From a checkpoint of a small mixture-of-experts model trained on Wikipedia.
Experts: 32 experts in each of 4 layers, a sigmoid router.
Training: 1120M tokens, 8545 steps.
Below are experts of layer 3 (counted from 0) of a mixture-of-experts language model. Rows are named router (the router's row for the expert), up (a neuron's input weights, with its number), down (a neuron's output weights, with its number) and show model dimensions 256-383. Each number is 128 + 32 x the weight over its row's rms, rounded and kept within 0 to 255. Numbers have three digits each.
Before each expert's rows: a language model's description of what the expert responds to; "comes before" lists some tokens at least twice as common just after its tokens as in all text. This comes from a sample of Wikipedia text that the model never trained on. Tokens count by the router's weight.

# expert 13
It responds to: Relational prepositions, apostrophes. Prepositions with, by, at, to, under, against after verbs or commas, and the apostrophe in possessives and contractions (Men's, couldn't).
comes before: "s", " the", " a", " his", "t", " an"
router:118155107122107085144145124071163161119079118145112122147214149083095086092129162138049132134138049107110137138177158111158102086094085081142143096123174108151117118182113147124126172138064106152169132118167062149143161125166129149138172088087121128145150085165093170131119144142119100123131096104159164207145100139179135082108136108064151123154147173132111119147161111120093147136131
up4:128077129103125167122094164078160155136074076096103113161144152106144123152108182134101043133162092166156126079113204146145057096083085158165098133104139177233116138112096092150115126119124125105111106153138145148202161156146112148136102138092133163112121102182110111086105133131118068150134093141142154157116110125092135161112084182096128166139079186159080117095156152166139132068138
down4:065141165125151188107133143108109164135172201123138122092143091173133173124175099103155112064141136100088124093150142162096113132141073129113146162125131085083118098131163151151133098121121118150158110185086179133152138161109136196109142150139076090207151133183172150135092167116136101119136082161091162158196119182087073111098153130153129122162079104131139131167109160117097164114145
up5:114065084084150109122138134183090145161114165122117147122108173115158108140137155145129117235193158129142181140129154087153124151153104162165124111086135120107130131104080154166121111126098084083139117114156181148147079105146122173145148133089148133161079126108107174139196056158110136152024175131119169162133143083102117146113131086150153116117141167119160186142087200119070140175073
down5:126156176124102146121145138138140143083110107099070148146096071137057141094108061133154196113094158131150117118102101118124144117108164185186084151145124191154112160150094143130137074107118104154103125141209115145170108129146107079135116085153119110125149076134168112155127160141152117154144125138088124053151120133116159162170078096114228166114071104128106086132122137145124116082134
up6:123153094117111139152140118050122081144120097084169129150113104162111165174122103075117133134068162133150138097200183141131135118112111067169145120133135094103176105157094122205076073106088196132082123149084141165072114155162119152100108127151087083095109088119150129138116110204099012108125102126105140152167152121093105176231113125181134098157138170159128167106122104123194081176177
down6:119095090092066159144061153071158168180142094107042122127111085146144125113108139094060104118138112123137084212142096098083078122228186157159091127205102132098093124128105144158131121151134122140144100111154102162130126143154126142132134116144114173162170148140165051208109117091096145122083098142148162079134175161117119134114115121178084098109078136162076151141084169130092126097097
up7:189126174124093056109156125119161137146083128143152163151102102133127140190103174099136149159070161153157101166191069103095089115114171179187102157144152114108168096090104122130129133145132110154199134136188152174154086146148164089147130150122159209165120194156153115173120153157103106186095111150088129123161097101115107144069130168160141188179139111144120128116159174064154102119140
down7:111121148098160147117113138196098181092157149115177157116152178154078118092074150097134124132162124149057180174165057186106152143121116113103167112178171123169150073149141172093091110116087114136091143152080148165190143090143124138130134158208145129144096083067162060121158127147104091095125173180177154114064094096132092082205155082070110141095124190119039150101107114167143169159164
up8:177146093127105163118150165180158071100171110088123167132112174143091179089139149102153140124116134146126134112122157116129143116180159062107139185102126126168135129137158174137201166110080120122162108152079101116113108103145139129146119103109189093154124213205178053160141129131044151194187111125083093109142148120132135156130165122150121144125079106182155128209113141179133172225085
down8:132097153153174152160193123161172114089179192164153112165156094201144078118119146156103115097060184076117115127082134107162127161156146097132122133097130180130132141113161134123095128098119106141061116210109119160101078130129091035192166174102132147076091112128074156147143061132097120105115137095113170173138109137104137194108118154144100116161133102127105127138136121109118104142161
up9:136102140107125139135143074168175078119133141126105137159095129155227127157180110108136129070151155131144125156161114139116118161123127141132111126134150075084132138152095138098108143120089137115109137098176123128082114099103132112173095128119082110123135105176216100088082068112119153097112128149105151139112159139177159186106140107151082115165122104111086099071156137169070138108129
down9:149133165099118120161189168109111169095106125146150118120217154115161115107183164161108100140119125101164130131132117149122112152174107111126104158115122121127129138114121108130130142113096178157090167122151191088048182081094123074141151123140081145165118161101096186108086108064104179075161094176129140117140085126117099155112109175131175157145102112123090173112154178152122142070078
up10:139173163120109128153180180096105135110111166086148144124113119087078102153131119153127132126209143169079147077099130149173075100147152140089159133101093085170101116169081186175114142126156120057098140055165129162129125096173140150118155148188170084155126137140182157150173106189164126161145145138174154140102141123071124141147066158101096183123178033117133148137134132115142093115143
down10:125154145209213153130104167114146124158087167135088154107171138134080147185120189171168109200108086111123158111116114170144148114153085111070188126130117146172229170107113081088093147156139102139167072106106091138115220077127070181116125077156136129151104175135132195088125153094152066092104185133142110125130135149145162095144166129117111100161143112095108104147106134196159161081093
up11:082144145144130138138158183159135154141105139113183087158119111187156106106108078162067074115164108098160093115136150169146137119114063141129088176139111144114136119105137124148138154099112081124133150177161135121111168101155148138144050100170110137146119131137170107124121159155168145169138119119076115135124118167103100093137147068118072160098188176159108138054088106137184156120183
down11:092044119124110078140105103101132141134155198114157129137099126128126107137130151148126126134095147144139077154172136142155166153114155115135114116104065099151111122119162169104120136179181145099138152118111105178129146198145080151183133129091077138089146156087161167089151128135111100147133115106203223129089106137146120128118177158109110099150100121130165123093100161096128132112168
up12:111044078074179083191101156131128159127102162119120148098097109122205118157121115122184118127151122139108121112137119104116158110088125104099139168125142185104160148206100069183119117138115105115133142132142119127077115110131186091115129101129115117100104148179085149064139157128170137144122126163120121141169077130105112124137108128155182049191130130093097125022128130131076164147197
down12:110111124134140095101140138087139158169079114164182182109077198121204136115210104101070087165144103153084114151113070136182130126113144190132125194125125115143141146142129147197145094152082135157113187123199182094153090118177153146100162127154098164133127173176162207122151134119130118106092143152140125138105111150151151130170139142133089097152127180104051119112195165109078133107154
up13:110137132093154112116154094169160083113124202096103139133152177167112170148108093123151090166119056166148100129108133215139206103157157166166118128146131119117160182142151149195131105117132147127103130142159142082146080121108112118160111106048125088091125122188088098086115126195119140070088092154165145119102147161122109159187128119109154070086141139121168155124155094097162184211116
down13:086088130098183112103139188122143110119111115154102111170116121199123123124142134067140166144109110119096120165125106135158093200136166102118115140107162121124089151117136123079111149142111104168145081139122129109102116159082181144102133123099118200118113118177117101104095133117152135112120060076175088115171183114144170122158158111078089110130173127153123140095202150147126124085123
up14:183089111085056125145160093105104152111126145107068171117152161093132195128135133134124162116150091106101151105135106153176124175136136172118135156151141144204087107140069137106088152163126130127140105144072068114164137127109157112211161130156139145145110148086181122170136132084108165130092129115203117138095098160193145189069178123121155125100179178144122145090160128210048173138107
down14:140097168147114113138119096072110052134122158197144122148128143168143183208122128111114113091136157142173131152130121134133165128085121141125078106134073118094186147143193108150116083103198137134121146159116149098151069077128149158092134086146126155134166113099117145155133079126105079151132150171072110086135158151122087085139139101113114106119086067188129122037149187118093138141099
up15:165130123124138123137084122105123148121115163139184065166170173113131136096132155057094175067143200182120112119140114138076068123094123166083116107118185136163159098126113134014161103164136091166134116121133076116119105151110164155078068098172172182128069131151137137187127114162142182051160099170098123159122120179120153155110102113139146156191151169147118100131128109079149151155195
down15:108133114083094184131113178169154116088104083168118178178116079184121150130138091126128144174163128110020170114151120134101103139135134074166103109108133144107086118124149139158150179127124147128161147095180153160177134152129105176164151133173078100120127168099078084112137137098156093098092168097133138146127151106148131072191185104086072131111085082169155123100158094118131114130093
up16:122104170117148142175194138136116135086179162189162161144142113176114101124145119148109168169119134131180182118118141092156106085139124131152087129172154196109147155159168131133179193142140106088089127146160162140108142208103135070127131150105112134135079122061174131105108183143140160134110212155130116153120146108110103106197146120113105103051150136114145133103153057098136140092119
down16:113082111187078183116173094129087138106165085140125139131150127206122126097169135131179104086112158175144104073082126131126157096142106143113116106165109117116107178106155187101115176147141100113145157125117119121120161178153118205122162115111089159110178128091161107099153091147157131124109138147146077172156163126070118145115161131110092070132125113117148120114167125114120171097085
up17:100185187146151206139088093090072117165134144106056031166150142080125132160162060158146131114139096100076135120141144091148152143161148102143091115150181105137086141111138150106079135171073163147136119141110107082105112081148118177113098179143158140181119193135123113145167166098106104143038143134123125110160148163102120163165114107140193162146173115116083152094175117084139108110043
down17:098126141076107142140107155169152110168083095177117161143090145112101135131175104075169082137071125152152161124123094175120109168141080053095108134141124147123100125122155149111135142135047126119160135124100118119052181108112142130127162103139198109118062100140112119077093132166160139144146094124126138179114136171092138105075156163118104165116197121092164086142126169095082128106141
up18:129174106139106089093186127146135176144118108083177110130187164104098129139166125067102160107079125114184139102120108111143077145107158149094154168107119163093075138089124098125160129092101199126156086050103089159121120152139089145140136106146125160102153166217061178113057086143179117101113060035122106173125155174102162100113111094163099164147157100125145107135106134178126152123157
down18:159123175134152208135144136124136116171124097201183055127132111144227179101136133063131171145135171156165168155132114104121114155126116168113076171195127145174098155133108111137148093112109133097068186135141098068109103086146202151166093171081076110117097126169110095071126096110086099134138143130183090103150141083120130132105081130165107148113101144125151122129156134159164097183123
up19:175140133169180163144121067093125069140153078198123102154114163118170124193078132100108099145127063158121089108141131135048179085139160198143089179118142173117171152106127110105110158169098154095133118113174101129115101110111146120113145097175160156123165193094094097078121174095171090120116114138123137152149095094115125110132135154120138139114192145102159139125160146135120082117100
down19:111108081157148161130203120186082154096056117100122097109068082057143146088135090124156156166110187089125092148130126096127105116171132132132080110092109218144160153097155127120154189085090102137144062125140108072116068128105121139091204127141063117107138153095145142079102105157144139129106116148158165145071157130124113158129120081130192161150162097115060158102105121168187119184140
up20:132112095131134136154143170150079172108111098124090102152084087230125144110090127089121115116104131128177083190162106118158155121116090129188204091111155046107110129122150148117113140102103152092088130133117125137161107173176121170151064166117108129102104123159121131158136130164089090171089133136117131126106139169137114105101122088180128137116109128127094145088194116122089071155149
down20:141143179201120149049085126125107132144087157110128140166061123130138138082085138108207161182176105188112138096091154149160147176099106096153088119092128117165125176106114070176077140182121129102122090105139156118148096202096166129081138151115168103150069168160121116111142154088123149064134129134104169116144165083148141129112082090117123129187111154161162090114090116142219097159105

# expert 4
It responds to: Slash separators, According. Slashes in football career lists (Team / Apps / (Gls)) and coordinates, plus According and according, and some capitalized name pieces.
comes before: " ", " (", " to", " Apps", " AUS", " Northern"
router:134131151135137079103125146117121102087104134116156085110151130145119142135219167057132118136124117114112171162147185102166150075126080093117124100110165145126118059120120221177144151147099100117129141077076087121193180120190163107128076163121136104154126083234089146111140181138147099126155146130171155092174079081143108075163111191172096177155075162150157172108113120144051098071139
up1:139126139130182091148091128210077205163159103098172090157103144115129149073132111124111151067127192158114099153159149167115105155168126168158129114149041092103095144161144136104098103116144145162167086092129083094165087140085122082067084141098111110130126103139101140076116171129090193139109154097172086130167139084125095120150182075119117086123094069126090127091126157108087145132139
down1:094076055092157179138157131127150112154098111134126088169168121120142140140116183097096111161146111100091142153184164083150141157105109097113165178117151137091150109160104130125152116163137191165148106121155120140128142123162138136135174144115145121155194145171102120178129125194171136135141160078162159123082117131144188176172120131096143083184148169154075147124077144133164091171083
up2:172156146141140122179124166111108151155126125151141141115129158113147120101115186081116129157160003183164150151052112097166158144144111166094125137132117151101045093154146141220097112138132124139167177081109174111142154131181102082171135121133153100173099075130105151121158199188122138153076168141165153131135119129142111122138124057125135100104139119131116118126143113137122092113154
down2:158103132113100103083111118051120150130134104106109091149109126136179157144170140171144124128112150166148089127088130060133140076082114130180154109224157127174219141125097119119140150114119160120116122158139095192106132164150131172087150092133139127133130083068149046081109118080108142148107101132118151129112157125107145069141097164115126137144116071125124134175046125128159129137169
up3:123141188196143130155097189088135134178110147101146155183138129115159132174128152126098128143118116113133137111121117123137189065107124116091161098113115077108102120179092160078094097123183102160099153141141118090155100156135144132075082159172107187148144129153088147143103164173150098164081036130151120120149114054120127124050141161152151159146123165145148118121117115131139137076080
down3:153095125094134110033166123157146130145107162169141148098112078198130192128156104115179119087168082111126147129074108129121056155128114109143174088119132160169168107137124128189172116108104134090128133100119116112118151148164170182150133174210138161057146079175175148085147121130145148192145151091128123105172117166143088121093136126150098130064081082158105128183105149121169105130184
up4:079163148115125133174122137062094147134132114110164122076069098153142129160102114149144157137165110121178160069165116127100120135098129143148177131166146186130063192144139123121172132125154160102174145083159114172112164110100172158108086176092093154141158144070165066176138080085113139142102113097120153101127129170180160134098123075102100100107117130131106182149094129162147162127163
down4:109193115155214122128160113135087131108129128100135127104136147076076109053141168139166125163127132129101136140190098088084093103135161172140110131101136148115130151152110093103121155140103139095083113132150179125134090203144132108157158129116142102179088152100115128115054131126174116162088171160156123126132126065167135096139075136146102143105130147091141174126168120150117135148138
up5:109063156145126154116080138120127097116132123146160174142192145140113109164151164153114062124139109135155183098161079129089154162131107110142124119150197168105159157067078115087136144089147074111187079162064126246141108136126106114097081193145149161109136137153109056081164119159113142114156068086155116161131143146181142144136105113108106104116137124069119132122108128148086154113114
down5:117102154102161065125084087127146114085121158122162106162091128096109195099202164152130104163124099101174080071136143143139137165088158157124147142070084121121128065089122185110067169151107139128110138159179100071191090119138174172148121098100174165098079113115104058156120150122125121144113124205081126125071142079134193093152167146130120157126115150140090161130120163152153087167164
up6:128208103114072076126173179079149114101118166087091127150097084152137114132137076154154149130127073174121198106138127231036180062107148133177132130139176104134139156134110101127130160156150102104134137118131068150173123092160135103172171109137117166096116144132122082135146135130085161117136133151148112107086146210114149104174160142101103141082141117135131114053125119084134134098123
down6:145108145177100115123114151213096119142086073055143132089086123136093161109160120149109123149156128096161130145148119120129062102144106173108169208095117047143124083119140188093108155127091164164120126124135136091160079116116160117079176171074184073138110161082180117097127133147130146140116163084125081171114088164099078143079120112134109097125143147128151144181082153157110141207119
up7:155112044125159114134163135152130094117106159164140126140149098108154168134119105100068124102093159142071163188101150080089102152072165093100108201157112179118116189154164071104135100099095146101113119147139120116170129116106091083155176160130093136193157140097161132076178078140130108084108153106124104154177069092071138101143162135142150136162169102163149168140084146119104108113107
down7:134102104146086127153114140123131156076115151092043122217151128154131115116062144159172164140143102144154106143077146154142066145090100108154173133106141151116137064104137105079147106179129132159119179088140130103137136129145096115131109103094164171141107092130119122111090123151113098092095150096090164076074082102149167148136141145136123192085132150118120142110143132139195127119128
up8:200143143138127116122189179145153154100193089074136123128120121138094139104138167154129049127152160085173093148095138154138086105084132159075160149147056099120102175135154113071108152022108155105202129042143162129138133131140128141157123092167144113084117129079094134149164182114183089126114127150137096122112096236133171166114148169114156210127113081130039153123087127101132081098155
down8:107125121086143111076164080118159057131081111156075172172102084122123125187096098156093182151101069168126175113141142083107164152133127139124170180173139106171181129120124119136202092111133064100079153168105108113025129135085068110113125150115125119164147076097118120100146083163143080097130125091116091128110140128081059121166090127184143133166134128175155116107114137147096181117163
up9:181134168085138128144148158084195060062119081129144085187128086131075158130099114136164184146121143138142162099117120125105134099204151093118114105150112117137096165126091148087159170052126075105128142098187106119146102147084122087162098144114140108138134176219100076126100119179167063100132091070181106087148122160163153114145061126131157132196141164127110167101162145142142118141073
down9:133160092097096077089090116118106076106128165143135122195138105071134153145123127179149130094130107141108163151158147069143108107095121134118181128124111104179140118073149159133128122093137198066123077176130057145156112164121152134121111094102125097151114154102161138141101108146138136187228132159135142223210082155102111155179089180115098136114105160131094184153130141077163171121099
up10:120121132097133135173143109112067060126136126111093085128079163100110125097157106091112086064112103173135098145122175127146171123123160141081095086110169108098116093117111093107136194174108145118072172175104173177216120110121154091202131174089114082100141137107146080114095117119126118090151214152087055160117117079083142125155110105135135160105158168154093128133149095128109167148125
down10:155043127107081155108112101088097152132133094142126086112146104204126042085119130107133177101124142150157138140120108112103108106117084087105138208149081167181084146135177159095155119136156097125138124176133179110131114085113071071160109165123082143113121094104169128161144130125079178138066157076110147146078102167150121184175136086066133157075158061106150108161158086126102093132115
up11:116091097095117115122123163125169122106184141087107159100160130179082083199097135173154097080148086110186136126123076076121184136164108107135056138110166142122131101119168110136113149133116056203123130170062079094137165124118167141124110100131145154084151156126134150104159128095060153092151097106157167103127150130118159157075085096078132136176080134149102097100105170111127160145144
down11:102132167113160116131163117105196085124140073129109150131100170137163156105134100103109105178197137082158195159147119142081131102182182163080161164165140126095205081132153146143069067092134086175141144102103126107093160183105148148125182109126141140159114167094147113153128136064155169078109113135178102139097189123126071076167110096158144092095197131130126119048152098136156152121085
up12:155098156151097139118178165147076071148117130177164160102117122166111145092087162103076105159125076129072142169143109224159114084136094107171163095156205172130083107125158146104094139183129105107166102091112134136183151099164068133146109114108108163115120092106044101085104142151180094126130166106086063121111109106095157116156191098051135105095052114069143093163113133162121172076072
down12:116103161159131120121062122129152166160096123122167175184165148136122062130147119188134134202120100114222091097124172114101141107070125111133206188100148128060183091131063124132135142106119131196116137125147114068101130076107139133101169101081150139129122081101148121127096119155062119138135154105152199126128156135110106135121066061164129151157113159134137064066095088121153135138194
up13:122173090155148127114078124148115151135051166071114197134075172095092156112134127138128073158104209176178095103123107043173083152115141124153101040176150145144102135146174119132102095123100139162170188146186147052197123141098143118114096107166122152110123142102068166110114124148099171082113103139095093148173070154130139123127115109110138128173104140126109114127157071168125110113143
down13:159115139122157091147149154084125111136156126156207116140110093083126110101183162123123197137136105099098131115156181167124106161151091114092126124115145076120171087120133122118182119077148120125135117109141138120116105128132145128124123094173088186158068149131192138116173067084126154124099072174148138138088156157113094142149137085131074078109083106133151186093157138158101228146132
up14:177153122109147160136163167144120066184123130157118084123107103144161065126097122094164128148120118127111179132114156103067072095115165217098111132143136112129161162108139146135160128123114116102184124133129159122158122147137080126064108118107174135101183109108103121169136160137112124142147133098148105177211094124125148151080111128193069115149111118153171093132165133115190103130141
down14:090076185096102152097158071119183154143139125167178188160170175168102198111109118082155094095167105176135168119129089108120133115135117136181124086141093108132073186149081135210034189168142069118077096131135060079149138105144142106157097204163104100175148105176115160102100156134127126096162100110152115119118159145086103139133135131118141134099097110101097135085167111088146144144126
up15:156091078113104114124104135105165131142186135111077155094189180097163194154092133132123143114116103165076189071180145129158076049098116149127122171114165149182050154142205092164159172123132128146102179123102096186164092134142178097144140143123121044119131079128135161159118122116192106139147142095139187118149100107157120088148071115079103087112134126064166164158115110105156138151135
down15:124067086105149071106131088140147217088175092153093163130108145111135111142114101089119140140146128092128081157109123134203134095042127114135117119090055074108120092105103119100157102124117137145134168122156125119185140078137044126120112147171159117113144139119112095106075130120061109088130101150119080130109157119120137173084152160091169102106151093142142153101062142133137185100122
up16:117187068131124156087170149086146096086124131097167139118141108142187153107159136150081162122113094114120137089095186173191080131123200149172091189116111115194078152179141187154063124111128148155171069115115133136084145135100121142174111154130114162116127109126160086135101071115141141116111108112071149136140087087062140193157169172150139149090152090163106122156115172100090085165117
down16:137157183170128114175101127133101158091137115107091114184161162110124140129064086124154118171114154129132117119130030144060144133199142103110134097155138126131123161080162089089197126131130152050174149173172078096052105120120080105125123158156103138151110144143175101100112138155108113184174118106097054127138149110110200100162107104095099070114093119122122148085153133157159109085063
up17:163130176126106102064156167197192116133102128091100072086148129108143092100113131162133128167134149172166165087155127142120166101142087094116078098170128102173145129148138142172150129104126158152101157100142065090140140154149133081197123071063144080119058148157125145143154138135121120059138118065105118081108160121128205081125167078098151097099103091099125073127108155137234156092138
down17:127012129202101127179100117121146135062134197128143135172072128164075156103139113106146175137167128052139147151112161080129125161073163115135090142110115065131142130139102175158102121141190124157139134109180144114138133055133191104103134140129115091139156109112095109187147153152130127176117095126111074135168140144131129108120122116124082170121120097129142173139097133096108129130131

# expert 19
It responds to: Periods. Sentence-final periods, including ")." and quote combinations, plus decimal points and initials in numbers and names (0.04, Robert C. Evans).
comes before: "\n", " The", " He", " In", " It", " She"
router:101147095116111119100161156118144127079092066062113137136157121139051126127146101192123114107109144130099159126155069167206116107138111113105107180052120115146085087114113148144163149101079086125138118117146055126199153104156144137102133121076166066159168116129145174126158140154136134103118140098166125114121150092156145120065151104127113135080146120100091131112112095115096155119068
up1:122206098105104113125151114124104147100070197182106145169135151092154123098055118180139166069133138156127110091169150118114142140140144115115122119182119072106118057152179089173104076139143106177118162097130084054125091147117151143080120138168137110191168158132108053121090133186145121156082137092161084120066132134105184136159145192137169165175121145136109183142154186149121110140123
down1:112106094137155107137133184140124172121143158110141132110157167139147096160146077182116131126128088162118141137177150132097119144120183129134118112141111055205138130159137212140128116130170099138137173174063065115150113178143112153122139133129096118155116084076085122086113157183125122087150119164123056110124166118085140071104078098077121166167101184108167084075155137090155139186114
up2:139095102145104155134194108121109179116140168103114136145092155117108105163146113163105123179145146135146151085135149133126159128139193115189113136142082164100091047147154178174149145094125140079093095163134120109175109115191180170076159074199170108129094110181084162131129188107211099157120146094168100113134125111081170110132158159099143105155116174118081136094144113147094144107114
down2:138128099134150134135157092141068118183097091119093139127058164176060114203129164163155176154117132122153140113108161075110110157109075172130147070115147089126160170079118129137123117182120180172093085105110114152086149149141098144152146106152113130195090090117129089075148146176099126098154072168112153138160121143133094064105147147078115125178141106118155114113182141115101105115167
up3:151143087124090125110136156121085083099099127168205115171170144112122107170183125100130097156145161127147106145165101082129179129173115171084179090108122173105101072125141128086158141161090128171122150129107128104112121106135119161126140156152101177129159191104118110177146061150097080105126112118205113111123158052128115142116207125146071150170082164120119121154174133123106128113163
down3:040148138139122106089063120111092134142127132082150089166130130191113064166089145107152111156061110145099106112080166134125170122121114151079091102092122135131091132064138087137103086094115136119145127088063151116092170158139134139141101130121114085125095188116111160142115138161110116172148138118099126154136079156135169085081126112113112156089155141133130146078169145101158116129153
up4:112110136146108158172167153134140118145102161120080081097145162138110141106182070102131118149133119141092037173092118135224216186125169110110133115134162162105122177154137119163125172088167150093162141165134115095139151101148143173121082111169169092149135099126174156159136154182130116161133087116138092133068205047101121186138122124181161149167129157142115113180190115137106148132096
down4:177125123149124134139117186123083106118150137129138125157106128121128155105152159113190103098186090079227141132125142065120102087130114096092110171146110128117160104123126111139080131109107134131145134134136133075067148135178123163129174186126186069126085151098105155108096112157158132140087167155162133180128148184127086124092128116124131129179174166097149134090170095143100114180157
up5:100145106120113128163122110126112184107161153163098163098104162101154150110136076134124128091189070109150146063102121111172144118083158115157143110156111153189108178145079178206100117146158134079108110111106159088135123174125126168133171151110124073149141164127199128088180091115065079140116113126167175082128078114077129132131138123170083163123136126118148103103115098080101093145152
down5:108141121107151171182174091118142085202164158098155140069151166114128110128166166140106057147146123140182179153147079125113126132177138097149089147148123167061158089080123131118139137091173114125158174159071122123120115099072175124147117116122123158139086181128136155167066114087132144124108111146159179083117179149126172142174080141126164097163140165135164121172070153111179103108175
up6:102162123151102142112177125086115121164120091156120085106109109120065091095156113082153105164122102181107101126141145139160122086140140122104151151146124168155132147162193073173136148092179135112070086126123128141120120157078131076074109157116100090123104174134142138145076136161056184117082150081111127099124085116115102165110116108126091134091104102149089134146112150160093101248135
down6:077114124118118164190102088139123138159153187141134119087051140126148157083106103126156149117085103143150085148157154098130154105125143159121169129112136093155146121134164125105077148131149086149088137149079137150139115080106142139099079124148121089096162163089145105067137154176133147120099155134168133064197146107106077157133144151126112168146135124100123104129204160107164111166145
up7:129170137151088139124079108086154099128180080121106133131131143098117173181165195207136194152123182158167122105130182165156127106149141171157122129094121106120122096146096141158193061125127132133117143117113126092084165165132086141119182205102155106138099169156129099100147147105154155143098156139092121127159143177125131115089178134124142097166153149132103148147078121117146160156072
down7:169120106074135092149138162121134134132056160104195155140091131112176115089114112084081139084178150111141126117160106089139100082190136104140173168201163161144153132153171152122155166135114089096109121067137138158135200109098133123156165104138093163132108112191145088081196100108145104080032155133134077101111061129143148159133172161136128114115129171113130114113122172117128110111150
up8:123141174130095126092116100159159154157133098146150149155162055142188139183189089112101083139184144087032137105134096108128160070125161084139113149177213116137153098149166125144160224125149128107205129160125151106134131112117136113167073083132122098129079141152150141172085071172085084159128067092083109123105171144173150156175164143100161185100108148113098109102144133152147166121130
down8:119107099091110164151068179144094128126098122190098107115106169147082152123140101147146131141133164152176136067101086122095097172076134113129125116137160084120041161143122162094114094125109115106111082145097093191137114147148099141143150085138109169130118093118063157128108123105109143157093153101185137141097152100170063155092102092152113189115096098129113107141153112069164105116089
up9:081154130152103185186197092143074104159120051149114115087150130148117112137158160138187081106093129131112170144169098170081117214122141123142121134170092132139146143108149143127118123109147123144122127076139113145095182156148142111150124180173168188116130167176129121122189129092132126118083169144101156143186076150128109049197162181155144131173129097135131157154058099136131121132188
down9:113139076140151139082103150113131196101092154101127141154121088159193157076162086115168110187181127106108100135086149134164160118120075166082092125085145077148156147153107143153047198211137160107115100081145144120111136123111102089096140069144109156137108115184072122166106127160112147091180160162146064131069077135145142152113154141129073158105123153101134127110136139120130114101103
up10:192171155128051162178148101174118155163145119123155134155126134162158138134114185180120148116111108119161108137131125122122176081141111071131115173122136119142101151105117170066182109118163091109088096151174158082102183190130125116118100126195108158099052108093061124149121163173149078140089112143151062149097120148162118124160188146128098099140102132130084085108114196132073090125143
down10:121159076129135142127131134144168210158110149189156128097160193192092139091204152188093093074113092100160122168065102140152137151129121078144076149122112131158061157097108119097126078044096169126144127100131111107152087154127071122129111135138146079153116094083175109122144172132110146135172108118159118059080120126117143144139102181155151150132134107104153136071150154163120156178174
up11:076111153125146125120133128117182129146123129162144072103117048102122132152122131059214116108124108191176184115140138190123129155166114147122142083109166114107119130151063088145114173126152120234101176115137135198121109097118091043102158137119111101138080172125074180122149097096129060118100112179175134078144138165116120072147100151122099103131144102198141130176101179119131137106144
down11:135128110141137083152096087102116135152144160151089130146149149076142154092128172139187110110142106093174126107143085129054146131143168112149121144099155129210108139069135103100141108110094081144168107064158118120188097154151160140154082132141107104084147093129148064142079160153171135138152102136140110201188116096117123148120154138099142133132157155149195100129147144128161119132124
up12:131113124143139100066138126128123132082160126149140153161098084107172169150073184161166105075127123209098136145121177128141093134115127133134171192085130110142149077165103067138105151084134144171190075098126151171089113148116157116207191178133135117096176152154150105132176105206078087107135162082147156118115126081124152133148185119130094175157114157097155152138128137165137155118119
down12:156108136103117172146124175197119120177102127100109149134145173077090197128160191123172156039183113139117085158135138164130133159163163048151126117184145109182104151104131115079070121187120083072123130077131175141132143074171112159065119137092098166149067114104091122091129103179140151128153174141116123149115099072141114125113100162175062078104108148143172142144098131109135113168148
up13:147115093114142078073114135178143148077172127137102143091064187093163109111154101133120152125112113155124166092093098153151144131120208148134126126114092137090166115167166125161184150196086071125149124124145117162135128098125169136102127112098126136106109163168162154135146109125183106190156077053160125156144174153159140130102133135176147130123056144156175126113133082064125124091158
down13:133155077127125160082175171085083141145114090106105159112146133066171115097146123171119136124192093100140219099157163131123094133151098081048134120156127123155127151133160102115086145162197146129097149136130137089102133109049154052112117174107074117162106068173152189142070179146068124130101159087119110066161085154164051138143116098134155139124118080145125150108086166145104107153129
up14:135135164144142204115175135139137105062078155158116159166166141118147124119158126170137131122152159144148065111194112150107133091054147088113109129153105142114161144157153123118101092162132141139163151180116078145132116190090173109054103126090144203136113044109149139128112110112127186135137088155091183096161154140146133165120139073152108170181133119177186073121114086160089165109144
down14:099113121133121092124162096113152165164191145140114134137160212103171116105156204094126180113134083062124168152160117133154116161161098168095098084112120096108056181119191161150162151160124163120151104112147191158110170143164091187136142111199118133099180130145191169158133154137146103206129132130162099175089115090120134106185100137122114157098159134125163121138148142175098125142118
up15:137098142133112119123144109119122155191097090096103128141162090128162082152139161107143145171092146141162126092095162144103148099151108118078184131162137196133157070114120142143167131124141113114121077182151160174144194102117107116100079150134140141159110141139132069143142180119097081120172102154145085120158165077173109098111162112140120103114100063141148130111159155095137174157109
down15:116126156089077114142087121121079124117063132200072134160102156153092075166131079055085177075152137157156168151153119125087119128171190069134105167114168063175141150104105145094131105156116155101124106104112106081119150126141102087134114179121098123095174130153122124125106106129121139152123102092102151075165104093161142100170127151128117135137147153108170075169113127124128160116115
up16:079203159129117111118130109151156120114152136133159142034106115136134104143102132127125159148182159118135111117128147070101120167140154119203137138118040197110096152105133150116070127097153120081179122074169143150133130164114102148114158126127053150091163209119227128123132125109124143168129129118090110148120154093124128179147122089152107195121108142130153124182139089074111112142176
down16:166130131109100119086089149172135150184087164143107153187149118097157107107112146152179105118080107115122127155106104167130081119188106149123124119046132077175108129167161118133099145111112183164149080106131102072106091106087144156105059116141181123147128094136124128154154196136109123144199139145112158084103097160153109125101065105112103151128156187146130145114161130205119116094113
up17:178103165183107130129193091135150147160064124090195143147139079137137088143142096076080167141114111159137100086101152133077111108189219145101170145138112202130111098127090156164164126172091120132078114101113117108126107115083111135102099129179129156144051140143152173107060141120158143126193146107189124106107150089188086097191138121155116161112123139116183098089136118195163200139125
down17:121132128152058079108137176100110151103067111133153179131069165115117113112111055113104156111089112188140135133085119052196144118109114102104077118175114070143182050135133150122136169095099183116169113173141162093169154165104181157137130159182149101146122143061166170115084160094144124109139154195095155144159146123085157104128169162104114133090106152107106050141092119163113121115103